Experts of a small language model.
Experts: 64 experts in each of 11 layers, 128 GELU neurons an expert, 2 picks a token, a sigmoid router, a shared expert of 128 neurons.
Below are experts of layer 6 (counted from 0) of a mixture-of-experts language model. Rows are named router (the router's row for the expert) and show model dimensions 0-63. Each number is 50 + 10 x the weight over its row's rms, rounded and kept within 0 to 99.
After each expert's rows: "comes after" lists some tokens at least twice as common just before its tokens as in all text; "mostly gets" lists some tokens that are sent to it at least half of the time. This comes from a sample of Wikipedia text that the model never trained on. Tokens count by the router's weight.

# expert 40
router:44 41 46 43 43 44 43 59 54 63 55 42 43 72 64 41 46 58 64 62 39 43 45 65 53 55 53 77 46 51 41 56 39 51 52 55 28 55 41 38 44 62 43 33 61 47 56 35 53 50 42 49 57 43 59 41 36 40 38 43 43 61 35 39
comes after: " G", " g", ".", "/", "G", "°"
mostly gets: "eneral", " MP", " Ge", "overn", "rist", "raph"

# expert 36
router:52 35 43 50 42 46 38 63 46 76 47 43 44 53 51 33 48 60 55 64 45 45 55 57 59 59 53 68 33 50 34 45 48 52 57 31 42 46 48 46 36 55 59 35 53 72 57 31 59 57 49 53 39 35 45 55 52 54 51 31 49 62 40 46
comes after: "ed", "ing", "ated", ",", "s", " known"
mostly gets: " after", " during", " between", " against", " with", " into"

# expert 17
router:53 52 42 48 28 46 41 67 64 60 45 39 49 62 61 52 48 63 51 54 41 41 39 68 67 64 63 64 46 50 40 53 56 53 48 44 40 46 43 46 43 62 58 57 59 42 55 46 56 42 42 45 59 51 49 38 42 22 43 39 53 53 42 47
comes after: " N", " L", " n", " l", "n", "l"
mostly gets: " La", "ru", "o", "ational"

# expert 44
router:50 50 52 33 53 48 36 52 74 61 62 56 55 74 74 50 50 57 54 63 54 38 34 52 49 58 52 52 48 46 42 50 49 57 47 47 37 46 20 45 44 65 40 35 49 50 45 46 54 37 49 48 53 44 49 49 42 45 37 57 56 61 40 40
comes after: " R", " H", " St", "R", " r", " st"
mostly gets: "ober", "reet", "uss", "oad", "istor", "oman"

# expert 12
router:28 45 60 44 48 40 36 59 68 55 50 53 54 56 55 31 49 53 69 74 40 43 53 76 58 48 37 58 40 36 53 36 49 61 43 49 45 64 45 42 40 51 42 66 40 66 52 44 60 63 42 31 61 30 63 42 49 50 39 57 54 64 36 47
comes after: " the", "-", "==", " a", "===", " The"
mostly gets: " t", " st", " l", " fl", " w", " m"

# expert 21
router:58 56 47 45 34 49 58 66 63 57 52 39 34 50 59 43 49 65 50 59 40 46 63 61 64 51 49 68 38 43 32 57 56 57 40 48 41 62 16 56 60 38 50 39 48 57 69 50 51 51 47 41 58 44 48 58 40 47 57 38 37 63 41 38
comes after: " f", "f", "p", " comp", " comm", " F"
mostly gets: "resent", "icip", "ished", "end", "ission", "ret"

# expert 39
router:52 65 49 41 41 43 34 56 52 77 48 38 40 66 77 43 50 58 40 54 45 35 43 62 55 45 50 51 44 43 58 53 54 64 47 53 48 42 36 53 51 56 52 29 55 65 46 45 46 47 56 47 58 44 58 44 50 38 55 46 37 63 34 43
comes after: " w", " h", " W", " to", " sh", " he"
mostly gets: "omen", "oot", "ake", "ood", "orld", "ind"

# expert 6
router:55 38 35 51 51 47 35 54 65 55 51 63 42 58 62 34 48 48 50 68 34 54 59 53 62 50 57 52 33 50 42 61 46 50 44 33 31 57 35 45 48 55 56 32 48 60 51 40 63 31 64 39 63 47 49 43 56 45 55 41 49 71 29 42
comes after: " p", " P", " s", "p", "P", " pl"
mostly gets: "″", "osition", "oint", "ublic", " through", "ower"

# expert 61
router:45 51 50 51 34 60 41 49 61 53 59 33 42 65 50 46 54 53 64 73 32 37 36 51 59 69 52 57 36 51 37 40 65 68 42 45 47 55 50 45 33 45 44 49 51 40 63 41 51 54 64 51 54 35 42 38 43 34 48 31 53 61 53 52
comes after: "er", "l", " Al", " al", "al", "el"
mostly gets: "clud", "cept", "stru", "cess", "oci", "for"

# expert 45
router:53 43 66 56 42 38 39 63 57 62 72 54 53 64 56 34 56 58 60 60 43 30 50 50 59 46 40 57 51 24 43 58 54 50 48 49 41 59 37 45 55 58 44 43 52 48 49 30 55 39 55 41 72 50 49 42 35 49 57 49 42 75 39 44
comes after: " |", ";", " sc", "ar", "–", "att"
mostly gets: "′", "%", " −", "m", " am", "erm"

# expert 57
router:44 62 54 37 44 36 44 61 56 62 45 44 40 55 62 39 60 59 49 55 45 55 49 70 56 66 63 66 34 40 43 48 46 63 56 51 32 58 39 44 30 37 35 52 69 41 55 34 57 40 52 47 55 31 57 36 44 41 52 47 40 57 29 54
comes after: " |", ".", " \"", "-", ",", " ("
mostly gets: " B", " S", " L", " J", " W"

# expert 58
router:47 43 58 36 51 43 43 55 57 46 48 44 55 67 54 27 69 55 57 57 26 41 49 70 63 57 61 45 43 50 46 55 44 55 38 50 42 49 39 50 52 61 44 65 63 60 48 26 43 44 59 42 60 43 43 51 39 46 49 53 51 66 37 59
comes after: ",", "s", "es", "er", "ers", "ing"
mostly gets: " and", " or", " &", " but", " while", ");"

# expert 35
router:50 39 43 43 49 50 53 63 60 61 40 45 56 59 57 46 40 58 72 55 52 36 53 59 52 67 68 54 36 28 49 53 34 44 51 39 40 47 32 40 44 61 45 38 58 63 55 35 47 42 42 42 61 35 66 50 42 42 63 48 45 56 43 51
comes after: " K", " B", " A", "A", "B", "K"
mostly gets: " Japan", " US", "apan", " British", " States", ".S"

# expert 56
router:48 23 49 43 44 54 37 57 56 49 57 34 35 54 50 39 43 53 66 54 32 42 51 52 58 60 51 61 42 38 38 56 24 52 36 39 42 57 39 47 46 62 55 36 45 65 66 47 48 60 61 49 61 37 49 48 46 46 42 49 59 64 44 36
comes after: " the", " a", " The", " his", "'s", " an"
mostly gets: " part", " stud", " new", " film", " pop", " spec"

# expert 23
router:45 44 52 35 48 42 49 71 57 59 43 56 64 62 45 39 54 41 45 51 46 49 38 59 55 60 47 65 48 50 42 38 40 61 50 58 32 67 38 56 52 42 60 43 51 54 56 37 63 45 61 44 45 34 52 44 48 23 65 47 44 57 35 45
comes after: " |\n", "\n\n", "\n", ".\n\n", " |\n\n", "ation"
mostly gets: "===", "|", "==", "=", " ==\n", "==\n\n"

# expert 20
router:54 32 59 30 42 54 40 77 50 49 43 44 58 55 63 39 52 66 62 50 44 34 43 61 67 51 43 56 55 60 58 52 50 53 51 53 46 41 38 40 42 60 36 51 46 56 73 50 45 47 53 42 60 38 61 27 57 39 45 47 44 62 33 34
comes after: ",", ".", " and", " that", " he", " the"
mostly gets: " he", " He", " She", " It", " she", " it"

# expert 62
router:40 50 43 40 32 55 36 56 47 60 55 44 46 59 48 32 50 50 63 53 45 57 51 65 51 62 48 62 57 54 50 49 46 55 55 32 48 62 40 47 38 47 28 57 57 44 58 49 41 57 67 49 60 46 59 50 50 49 51 57 37 61 57 43
comes after: ".", ",", ".\n\n", " s", " th", " sever"
mostly gets: " that", " which", " two", " who", " where", " this"

# expert 33
router:55 29 48 34 42 43 57 61 57 68 47 34 42 59 62 47 35 60 69 61 38 31 39 57 67 55 45 51 39 69 56 49 42 53 53 51 25 57 37 37 43 42 58 56 55 57 55 45 54 44 66 53 55 22 41 57 37 44 47 54 50 50 49 54
comes after: " d", " D", "d", "D", " de", " ro"
mostly gets: "istrict", "ivision", "velop", "ocrat", "ject", "overn"

# expert 54
router:44 49 44 34 37 49 43 50 49 70 56 62 59 53 70 50 41 53 55 69 38 33 50 69 50 68 60 51 57 42 45 42 50 42 55 36 26 77 39 45 43 56 40 51 46 67 65 31 53 52 45 46 63 48 40 55 37 43 45 54 40 54 42 39
comes after: " of", " in", " to", " for", " on", " with"
mostly gets: " the", " his", " its", " their", " her", " them"

# expert 27
router:53 44 37 44 45 47 39 71 65 58 54 60 35 70 63 40 57 64 65 61 33 37 49 57 63 50 49 58 36 38 48 49 40 52 53 37 40 70 41 36 45 67 52 50 70 50 49 47 60 30 50 58 56 36 61 49 43 36 33 43 35 61 31 28
comes after: " ", " |", "1", "0", "2", ";"
mostly gets: " —", " −", "|---|---", " +"

# expert 10
router:57 44 46 43 60 37 56 63 67 66 51 32 48 60 57 42 56 59 52 56 38 42 54 59 63 57 44 58 41 56 49 50 44 54 42 47 40 47 46 53 45 51 47 40 53 52 63 28 47 53 45 32 50 49 54 50 37 48 40 41 39 59 44 43
comes after: " m", " M", "m", " pro", "om", "em"
mostly gets: "usic", "ember", "ajor", "emb"

# expert 15
router:55 57 61 44 41 60 40 57 51 70 47 40 46 58 54 50 54 54 53 71 51 40 36 76 56 52 38 60 43 53 52 42 33 55 43 40 35 46 46 39 32 66 45 54 56 45 77 49 61 45 36 48 49 24 63 50 38 35 49 49 38 61 39 33
comes after: " and", " to", " was", ",", " is", "ly"
mostly gets: " c", " s", " d", " w", " th", " k"

# expert 41
router:38 41 48 51 46 50 56 60 55 51 59 52 41 56 67 48 70 63 65 49 35 46 38 80 56 62 51 59 53 41 58 50 31 47 56 55 36 48 36 46 35 55 43 51 57 49 51 28 47 40 41 46 46 24 62 48 34 27 54 43 45 50 31 34
comes after: " of", ",", "a", " (", "o", " in"
mostly gets: " Mc", " M", " K", " G", " D", " V"

# expert 43
router:46 40 47 39 36 44 43 65 57 52 54 58 57 57 52 32 61 59 68 51 50 24 47 57 67 62 43 80 38 50 45 52 48 58 51 48 50 67 35 47 45 62 29 40 79 51 55 41 56 37 49 53 57 48 45 45 52 50 42 29 42 51 36 53
comes after: ")", "0", "%", "5", "3", "2"
mostly gets: ")", ")\n", "),", "}", "]", ");"

# expert 59
router:36 40 39 46 35 45 45 55 51 51 54 54 54 76 59 41 52 62 44 59 49 45 50 65 53 52 49 71 48 43 37 47 49 51 45 31 49 50 37 33 54 62 64 41 52 45 47 39 44 55 64 50 64 49 38 38 29 50 50 40 52 61 38 46
comes after: " C", " c", " l", " L", "C", " st"
mostly gets: "oup", "areer", "con", "ross", "oun", "arg"

# expert 49
router:43 41 39 50 50 41 36 75 56 50 39 49 46 62 46 37 46 49 61 54 39 38 32 67 70 61 48 52 48 56 45 59 50 50 72 61 44 59 44 45 41 58 43 43 63 56 41 38 55 39 68 34 65 53 51 45 38 42 37 63 29 59 41 47
comes after: " the", " a", " and", "-", " to", "ly"
mostly gets: " P", " p", " pro", " comp", " app", " pl"

# expert 30
router:41 30 57 42 39 48 51 62 53 62 54 51 35 55 58 45 61 48 46 53 46 53 57 58 55 66 64 53 34 33 46 48 54 69 58 35 46 65 33 35 42 62 40 34 55 54 62 47 38 35 62 46 46 46 48 45 31 45 38 51 53 56 42 32
comes after: ",", " and", " |", " was", " to", " of"
mostly gets: " al", " con", " Al", " up", " sub", " out"

# expert 16
router:42 44 53 26 43 51 43 56 69 63 51 58 33 63 55 34 54 72 63 52 28 31 56 62 53 51 54 62 47 42 53 54 52 53 57 25 44 64 40 44 50 56 59 39 60 42 47 52 62 36 55 55 54 28 44 47 48 44 39 56 47 61 37 35
comes after: "0", "3", "4", "2", "5", "6"
mostly gets: " km", " February", " April", "–", " September", " January"

# expert 63
router:45 45 51 39 47 49 33 57 59 55 47 27 52 75 57 39 49 67 63 62 53 41 59 52 49 43 46 57 34 41 46 45 43 68 49 39 51 55 41 39 45 52 63 47 48 72 62 49 58 40 66 42 61 52 40 33 42 39 31 59 54 49 47 52
comes after: " s", "-", " r", "S", " S", "P"
mostly gets: "″", "areer", " Total", "istor", "amily", "istory"

# expert 5
router:60 50 50 48 48 54 39 72 59 60 52 37 54 56 71 45 70 67 56 52 55 45 42 57 46 61 52 42 25 40 52 48 37 50 60 44 40 53 47 40 23 48 50 42 70 69 58 50 48 49 38 41 47 47 62 45 49 50 47 39 37 62 44 45
comes after: "y", "h", "he", "e", "ay", "i"
mostly gets: "ks", "s", "les", "ys", "its", "ets"

# expert 53
router:50 52 66 47 51 52 54 52 74 62 40 60 46 56 64 52 57 60 60 47 40 38 54 65 68 64 54 54 34 36 30 68 49 52 50 51 48 51 30 32 40 65 45 48 53 39 75 38 48 43 51 42 52 55 50 43 42 41 47 48 46 51 37 38
comes after: " S", " A", " F", "S", " s", " E"
mostly gets: "ff", " Ed", "ollow", " Eng", " All"

# expert 60
router:52 37 53 30 43 52 48 59 62 59 45 46 49 67 72 33 35 59 59 56 30 51 31 66 55 55 50 76 44 49 44 35 33 69 56 44 44 64 48 40 51 51 53 37 47 50 64 29 46 49 51 40 59 43 49 45 42 38 64 42 44 59 45 51
comes after: " v", " V", " re", " un", " (", " E"
mostly gets: " inter", " pre", " rel", " est", "pis", "vi"

# expert 51
router:57 32 52 53 41 52 53 67 71 50 63 51 45 60 63 50 64 67 63 49 36 45 38 67 54 67 48 52 48 54 46 50 40 57 49 47 39 52 46 32 28 53 45 47 63 50 58 55 49 39 50 59 44 39 48 49 33 33 54 41 54 56 37 37
comes after: "an", "or", "in", "on", "al", "ar"
mostly gets: " United", "son", " County", " William", " City", "ia"

# expert 13
router:49 46 55 32 43 48 53 73 49 56 61 42 46 60 58 52 69 54 40 71 23 25 47 63 60 49 41 60 41 49 37 47 46 68 56 62 45 67 42 43 54 51 57 49 45 40 65 41 61 53 63 52 51 45 45 39 24 49 56 42 36 64 48 48
comes after: " con", " re", "c", " cont", " res", " ex"
mostly gets: "stit", "oci", "clud", "stru", "rib", "fer"

# expert 32
router:37 40 48 34 35 35 48 50 61 60 42 42 49 51 76 48 44 58 48 69 57 49 55 58 71 53 34 57 46 64 42 53 41 46 59 36 28 56 34 47 49 46 62 43 68 64 55 31 56 43 59 41 58 38 65 47 53 49 44 44 40 58 41 43
comes after: " T", " t", "T", "o", "t", "ot"
mostly gets: "itle", "imes", "urn", "rans", "erm"

# expert 11
router:42 24 58 29 43 27 44 64 54 55 66 55 44 63 69 43 62 49 55 56 39 50 53 62 51 55 49 68 34 34 41 47 39 58 49 59 41 50 31 41 42 58 45 45 54 45 63 36 61 48 37 48 62 45 59 41 42 44 43 48 56 54 38 61
comes after: " the", " |", " The", "-", "|", ":"
mostly gets: " Ar", " Sc", " Pr", " Ch", " Gr", " Ph"

# expert 1
router:55 47 51 46 57 46 32 47 56 67 49 62 37 52 56 29 53 62 65 64 58 53 44 62 49 70 56 46 42 50 63 44 51 45 62 42 31 57 30 44 38 71 50 30 58 57 49 49 48 40 59 36 46 41 49 47 43 27 50 52 50 58 32 46
comes after: " the", "-", " a", ",", " of", ":"
mostly gets: " R", " H", " h", " r", " J", " Y"

# expert 55
router:39 45 50 31 51 39 52 51 56 64 43 49 43 69 66 50 56 62 60 47 37 32 47 55 57 69 65 54 27 52 48 56 37 53 46 41 51 52 30 59 48 53 57 38 61 66 54 52 48 36 50 32 55 36 59 44 42 38 50 55 51 50 51 32
comes after: " M", " O", " I", " m", " N", " A"
mostly gets: " JP", "ount", "ople", "lex", " December", "uro"